Weights of a small mixture-of-experts language model, trained from scratch on English Wikipedia: 128 experts in each of 11 layers, 2 picks a token.
Below are experts of layer 4 (counted from 0) of a mixture-of-experts language model. Rows are named router (the router's row for the expert), up (a neuron's input weights, with its number) and show model dimensions 0-127. Each number is 500 + 40 x the weight over its row's rms, rounded and kept within 0 to 999. Numbers have three digits each.
After each expert's rows: a language model's description of what the expert responds to. This comes from a sample of Wikipedia text that the model never trained on.

# expert 11
router:460490415499549518512418540537430468569484539525511548510490495493485549524445586566491513505462493542501571486514526512485493469562545559477472418502506519499521445506479474505473504514434499544514423360553486497546453477479533536457407485532492530498502440428483463490469481552472571526459486496504567511539507491480461487523543506499446498578496469485530504552437469471481438542514
up0:466478505492437567513476509529512461514507482500425504506538433475458504617474504537567492527500535523531467467567509471471365473561439554497521453501484492587502454499463494507600495536474518481486497546570453483490506504446488534435488524501476514542438472450502480548464488517551501509457530466495509516473499502513500626513517498451477513566500573489464445587498499456492470546535
It responds to: Word-internal stems ahead of -ic/-ical/-ology endings, such as polit, istor, echn, olog, adem, and the et in sometimes.

# expert 8
router:525524539502485585564460518532492555469510447409535477488504519429538569514457485491541547481425475468516495416499522496511463542494538485484547533471481498579464533499403544501492485463457542492488511546491492420426503496502550500562400564474490532454465524528476457509476530555485483474473525492516513457539492502543509571476514542493471420513477523526462424516479490570526409562553
up1:497491503527499427603400497519462547452512534493575488517502502452618492518519475459578502497479496499491473500541488517479463410521463500497533459531393498446495500491439488566505562500524504491429524461503492479456526495498481503495467604506552535479502548486500427551494500506498509501530567544498537501544526521557443456454442556500501426497507562472445520547436509552535461502524
It responds to: Adjective and participle endings such as -ated, -ional, -ous, -able, and the words known, used, such, in expository sentences, as in Professional, listed, reincarnated.

# expert 7
router:469433440493506509541461580464514470545509500490510565512560471524486566543523502519553479483502507481509530483521489463562523412487447546450534511479486471472557609563505500524561514530441481505484524403495461469503489462561493534409570488468421511436507469446484426516497590505518519536486519519458520488538470488518500437477531453399466482538462490524474470547543469541516456543515
up3:496486543501491581497529580592498447370446474441544446500561512494415500476481519520514488560470555497517477511511508562521439480480480459479505520482419574554561497479466497497516465463470560561511507507516481491493527503471498534460482507500519500486503503528495558603504532505493495470502500478462545490544510501520527468481477496480496486511509635525538492564408498499408477412533
It responds to: Word-initial b or B pieces starting a split word, such as banned, buried, Battles, birth, and year digits after "born" or "in".

# expert 30
router:488544472442563483528489599540429533541478545498497512475530512434472544538494495512499499524475514535606505424539521473440487524511576486481487487415450501538463553458456507463562533544536540522489453514506460445509477521513521414537508551529440509491516552459474493520515444530386490559416474479532614493484462497499456486459500514424439469506447523470497502526524491534506483497509
up3:529513494469585483485493501563571523527429464509514483476458495516467490499504502437503499558384452490505612522494481501490514522549513429513506534486553457552442471621493523499596476490475587416364469445503484532485448502545539474489501501454473489498499480479499540562495474560498506522429457471467485525500512482515510516481517536549446469511456494485506573509500503529486492476547
It responds to: Word pieces in scientific classification lists and Latin names, such as Cl(ade), Family, Scarab-id-ae, Infra-order.

# expert 59
router:508470534472515547507449512482453507501540539476515481515508483508557532545487417518484554563507491488488505416556538425500517515586460525474502411468488518591523528466499508545571524490443522570518463550512467514492482473525538418499486517425463556434449472493504433476471625565524556485457491469484515442541463476524454437470457511512434522550417503490459525503477522500491512520526
up0:505531499499563541511503561549490560489509544503510499521534499438490552562474497514511518496462501515687496523524504595495499491495481494499517391477451493500499507411472419499584501527523505476464499461497508451444442460483519501452479471509477504505424473442400485531499520527496496531499531520512491499516516569535480506496444531450497508482504547454490481643526501548497466503501
It responds to: Pipes ending cells in sports score tables, plus lowercase word-initial pieces after adjectives, such as c-ities, h-umanitarian, organ-izing.

# expert 9
router:564474502467533493565432538543555589509494504452510545551569507461517546523477530456510467501463534478595469479489531490502424483595482519470544436498508516521551516486459428520545570495433519489517450471557481472425505416520514493472508560446514522485529516455458467524450517517528473473471509518456499432541438556546476487452518500480483438590439479569531481506500491536461474553472
up0:456512487515531493506622484485500482498523560482477501504500484500511549636446412500421500501488501522550490453539511506466393523494512496488493514363603522501480467477455471405518532512503539602501494429457502508480504497501501488510497503573478500526502506557492538533496425519454456499500499481538509502453485453488403466476507502417451499511541496499501502560536490500497500510501
It responds to: Single and double line breaks ending headings, infobox fields, taxonomy lists and table rows, e.g. after Medal record, Phylum: Arthropoda.

# expert 53
router:567519505446508506592540569559533471516505533541503530550559481515497531547524441433470511497449470531544550479499439506506470537465423506495543458536474508520573452492422489583505450526429555453461516517513450478481467504458528490502478542489448523495480428468398455502464522533502476533524500459538466488471551559518461479477469482412450448476544599534474516539505439546534507512493
up1:445521483527502490555497473522476502565473498567574496485611533479480446576473508525519538504493492454492439495501500544476508389499506493512511466495431446501552501521500491516544560492464498509459588500477421500494496501499489514475501593500437497473500477523460407500421496504548500498335524424494510477596486501497498503518489498464499404506493527494431530504515530515498484501484
It responds to: Digit 2 opening years like 2015 in dated text, and word pieces like our (T-our, s-our-ces, fav-our), eek, ummer.

# expert 26
router:506483498428553515580485461542472561545495568497500559598519485424435489490561490430558506519454535497520573434564478476471476539475530505448549417519516447505525505535467487535476530562470562526497475439543507502467479488505478465438483520469480523492446480431483480462453498554574440599480499531484485490518511535599435468529474512488487484492412537496482530495535468527518499481522
up3:492478468462546496618482507530466588524514476483520501508415498479497483462495470499453593537538505497499437488537511478470383467510506501410522508504458404501492473498518432581584516493509544492519501534536471524485507546576473501479497519480514561519535464461506465497503500495522539566464490436466554486595483528507497532499496453501503367485501579513458449540499503479531514474520
It responds to: Word pieces right after an initial P or p, such as resident, erson, osition, oss, oint, as in President, person, possible, points, Powell.

# expert 46
router:534474505546501574467476546582505521512528578485517497529453490521537515559459534550433561489534546496551518437484553488497466494508475546440514497431535443606552513464463503560551504506417553550525501439478517433434498468406568514494431513511489474410436508521510487547494504515504521510460471443461530500458474445501513501483548524471443459508489583551528485517473531539504464496502
up1:500491460475519458608443484512443578500500500425521472514504496499526462510502530472498655498425506519501520532605506443505491535502452604500554480511497491507500521479487502498562612536500531551528497506528411534568487505400534500517461509500460558497503501514487443518477503528486526493465520434497497484554507545486503492494538479511484479508462533502484483529472428539453500584561
It responds to: Suffix pieces ending words, mostly "al" in Admiral, Naval, Global, plus ion, ic, ility, ording, e.g. "Adriat-ic", "compatib-ility".

# expert 32
router:468536553476537567523464514565509480582457469446553462489543479519497511483458497492483540438442642540541464468502546501521481481563493507458559493500486447551469482422364492484518509445513536486500483465564507483503462470474531451481530521462541496447460524494496475495498507556572563566474453481522499453530526479490480558492487521499501438588432551547516515480525492521572504502491
up1:501518463496507425591478472537493534513535512504536615467527491594459510546514559500465506527455526499503499531625486488464503500531560513432521495459502437550528510534543460529453515493500508478481497505508499452500523473499517387519444511508490497462505526503437490556494498527492484471510404439491486501487449541556448451539425604499498534538502483553505515499452477502523512423598
It responds to: Word-final d or ed pieces, especially after another d or a vowel, such as Gwynedd, Differdange, Riverdale, 2d, installed, download.

# expert 63
router:523383483524485540585444524505498483442496478441518514507505546419535563542449502477547488492469521525531538515543471473524476461505505553471483491431526506493503475487533424561523501575532528478448440534527498421458481526438575483519498541417476499524515510498442507518465519514437527499502522462439573436484499589541478549540451531509474543582481498443476486557496487531442513456558
up1:486370474481498510571501491509510502561499505455531466507485498500542523509522532475547536536490505498546503499498458462523496464485507550512512500424501377505497495502492472526522501537496497456504492490466418471454493471548510397534551535501474500507497536500507495561499504543511475520528517461523583505499429500444537493451560627438477501611486536449488501503475381485556544466566
It responds to: First piece of verbs after pronouns, to or and, such as hel in helps, sup in supplant, sim, em, dis.

# expert 2
router:498497488480467502496497605469498534551523523433535490499482420530482533540423521470498543545497535575513528479534444519565477541517492443464547438483547525446512543521432463541547559538458504516538490495478472412496460469455577470502501506499503551492459499521517482500499563498463434581472490457493474478571438513494408510457485496416505544521428491506499524526518394551429522510512
up1:506501497486475490439501496599528482450611507614496483515442510502408514486554594484495502385566568483575561517500499520473488529467505509527510497516527504482454488468524477476452486582611479482505490494489493512513500492525544433494505521439440511499482524477474493498474490571534518522490524593492503433500515472481433450441500510501452511575513525511505452493496444468566507483512
It responds to: Numbers, spaces, slashes and colons in footballer career lists and match reports, such as appearance counts in Team / 24 / (3), and words like played, against, club.

# expert 44
router:534527474520537559544506576495438462618515535485529598530597504495454478610467534505546540479484541479494538495495480505466503487516460479459437514507454464532520509481490516519491555515477493565515506482489462545403488442489480483395498452529449485457497440562512453479487545556541473515478448454527508503546476545528425532505517473479396483491483572480492516491491482564495461508505
up1:483522515456474487528397531568493499556495614508452514493560455492485496506507500503472495489476499539566592432501498456504520553499462486502514448511533519536505579480500526515501499484526564516491465420510553487499499500500497512490413497481342499480506454507518490471517514503511412529481461525470576462514498472521499615509499505490450536539425503432511548503488405521505536498545
It responds to: Mid-word syllables such as ett, att, ott, itt, ang, ung, often in names and species terms, as in counterattack, triangle, Zhang, beetle.

# expert 10
router:499565438505506526501483500462495563482492488498493474534497533430512560541434486542491556511479591533485523475580554471529471450544513621443477480425491468538521476494468522536589471543436502480479507511499446534513506495472534484440538488414407581494466507481467475457420479501440506483489525486489512506516514540534454468465543502525553390550511493564516472521535494484485448555501
up1:498494428473445514556483536507444530512502507500504437500566503576432500498499557524493496520493606633499450498575567492540465548478477500592508601502513519456504501538465481499499500562507494520544514558495482413497482516445514526442489498461507499498527454459495499448507530522465459525492459406504520523477509600503448482523476469483497453543420497495531513498487499505595488448484
It responds to: Tokens in census-style demographic prose about population, density, age, sex and income, e.g. "d" of density, "per" capita, "population", "million".

# expert 1
router:541449557503530526460490546491518521459511542508492529488548562489486546561504573538542485533466585581541535484501490465482490455509449532469512491500530485518555534526433448507512514517499458615506457520547494442455528436549517519437502473405476479541479454491486512499477526492523495538439519512456572409478465566468498448500436509504442501468411543482555458499513468498493406483432
up0:531488504452502560563500497501493601515466482495539590499574494540572482497447542452492502527563470504486535454513496465501390461554452516445608499459475508509477465501549521505509412451471475499464474510536433501511542454504465457498458537449494509498495492551466500452483521500433546514500503420427516482472499554465424533499506516490608446549492535500457514501507501577448529495531
It responds to: Mid-word pieces as, is, us inside longer words, such as cr-as-h, un-us-ual, cru-is-er, plus year digits and decimal points.

# expert 19
router:463424483464492510509499490545530574412555464512543536501468513504533541544518496538537525550428478544525506482549613505550539416506442583471529465469449483512550596513453453554563539599473494479517490492455489471473481442492550542480485495510460538470454565506502487535422533482505481508496470449446560453443430494547441508476529464518487492520461479466481547487544512520514480492487
up0:494476534401497548520501497541500516470518496453506513504510483557488509413455499600583485558533464523499521453509503497491502490505506497526451505451421425549448535551498491463507491486435499535493461501503526536499376473557509519501391491575471511471510432438526456449502560495469497579525506442490439438541470563496512499472522523492551516541465498530554506498498503428443500566540
It responds to: Word-initial m or M pieces, such as married, mother, million, Mikhail, plus unit abbreviations km, ft and mi.

# expert 20
router:479480521476498530483483578466509573487515539521504505568468529415548521570457463461456507509532504489498583436574537502505444418603506578429475505415517455491550505502480518547595511500472502517467503491501468524467427498451536466481523488456452560455440477480491482531458492549492579479413515484497538481545500528503499506420544497503466438525477536552456545490509501456522522536488
up1:561451510479470505483513508500538616567457483475512598449539509497589490442493456479485508514492447511538441500594522483491495526564473474485520497533412514545518500526497552554498458477457456519484540539488501475508430502529497464560498505448479513402522458518502405608480543496463457507400488515499511513502481494493447530495489558550513502572506498505401541549501492509479517486509
It responds to: Unit and count words right after numbers, such as %, million, people, years, km, ft, plus commas and line breaks in numeric tables and lists.

# expert 52
router:611493450482479519557506524542535495510520514426510523508524465380495565522494556533492500555443507558575517474551519450516474511488503471496477440432505518477541452536446452532474504520462504499550491447520523468478421443489523498480461489454492491373505493522446493477508551542478501545539519542473555474478392510552473514478470565539476501532462507518535475529525451559534425503546
up0:485469470523509492460496501437562514500497495500543563529467530439522511576427523389556517469491559519510581474630584532533488483495532497523504441497472421494507524501489501494489501485516519484489536563420488536491447485498533549499530552470524500478482493485500446482489555638459538510509492500481474512551491537487525503500461490498460428478412500590500500481532483481526518499602
It responds to: Closing letter groups after a vowel inside words, like ice, ir, le, ur, x, in choice, choir, whole, neurons.

# expert 36
router:506482541474540509518508516505477481457468534465442510460519465479444523529486482484475515460482490521514490520518594458447529511452468455535514485471475473472549510551483512547507514535481563496461442582480501533466468442452505539449533534477525563491504546437449521473388523511535523564491494416453559496532394475491507552425485584493512442547423545495477569498487481609517447526529
up0:531507495504502477483498487459574583475500484419533496514594522474484452520460554474570507527472536498481501499507481509500510431505510497503499490504512491423512493502482484503494444498500507444478437495483536489509519472461570331515541521498488515427516489457447504490443505624573496493465504509497548510553493499510490426498499539478450534525479626484494439553510470502503406556524
It responds to: Pieces with r in consonant clusters, the r alone mid-word or word-starts like tr, pr, Br, Gr, as in soundt-r-ack, Gram.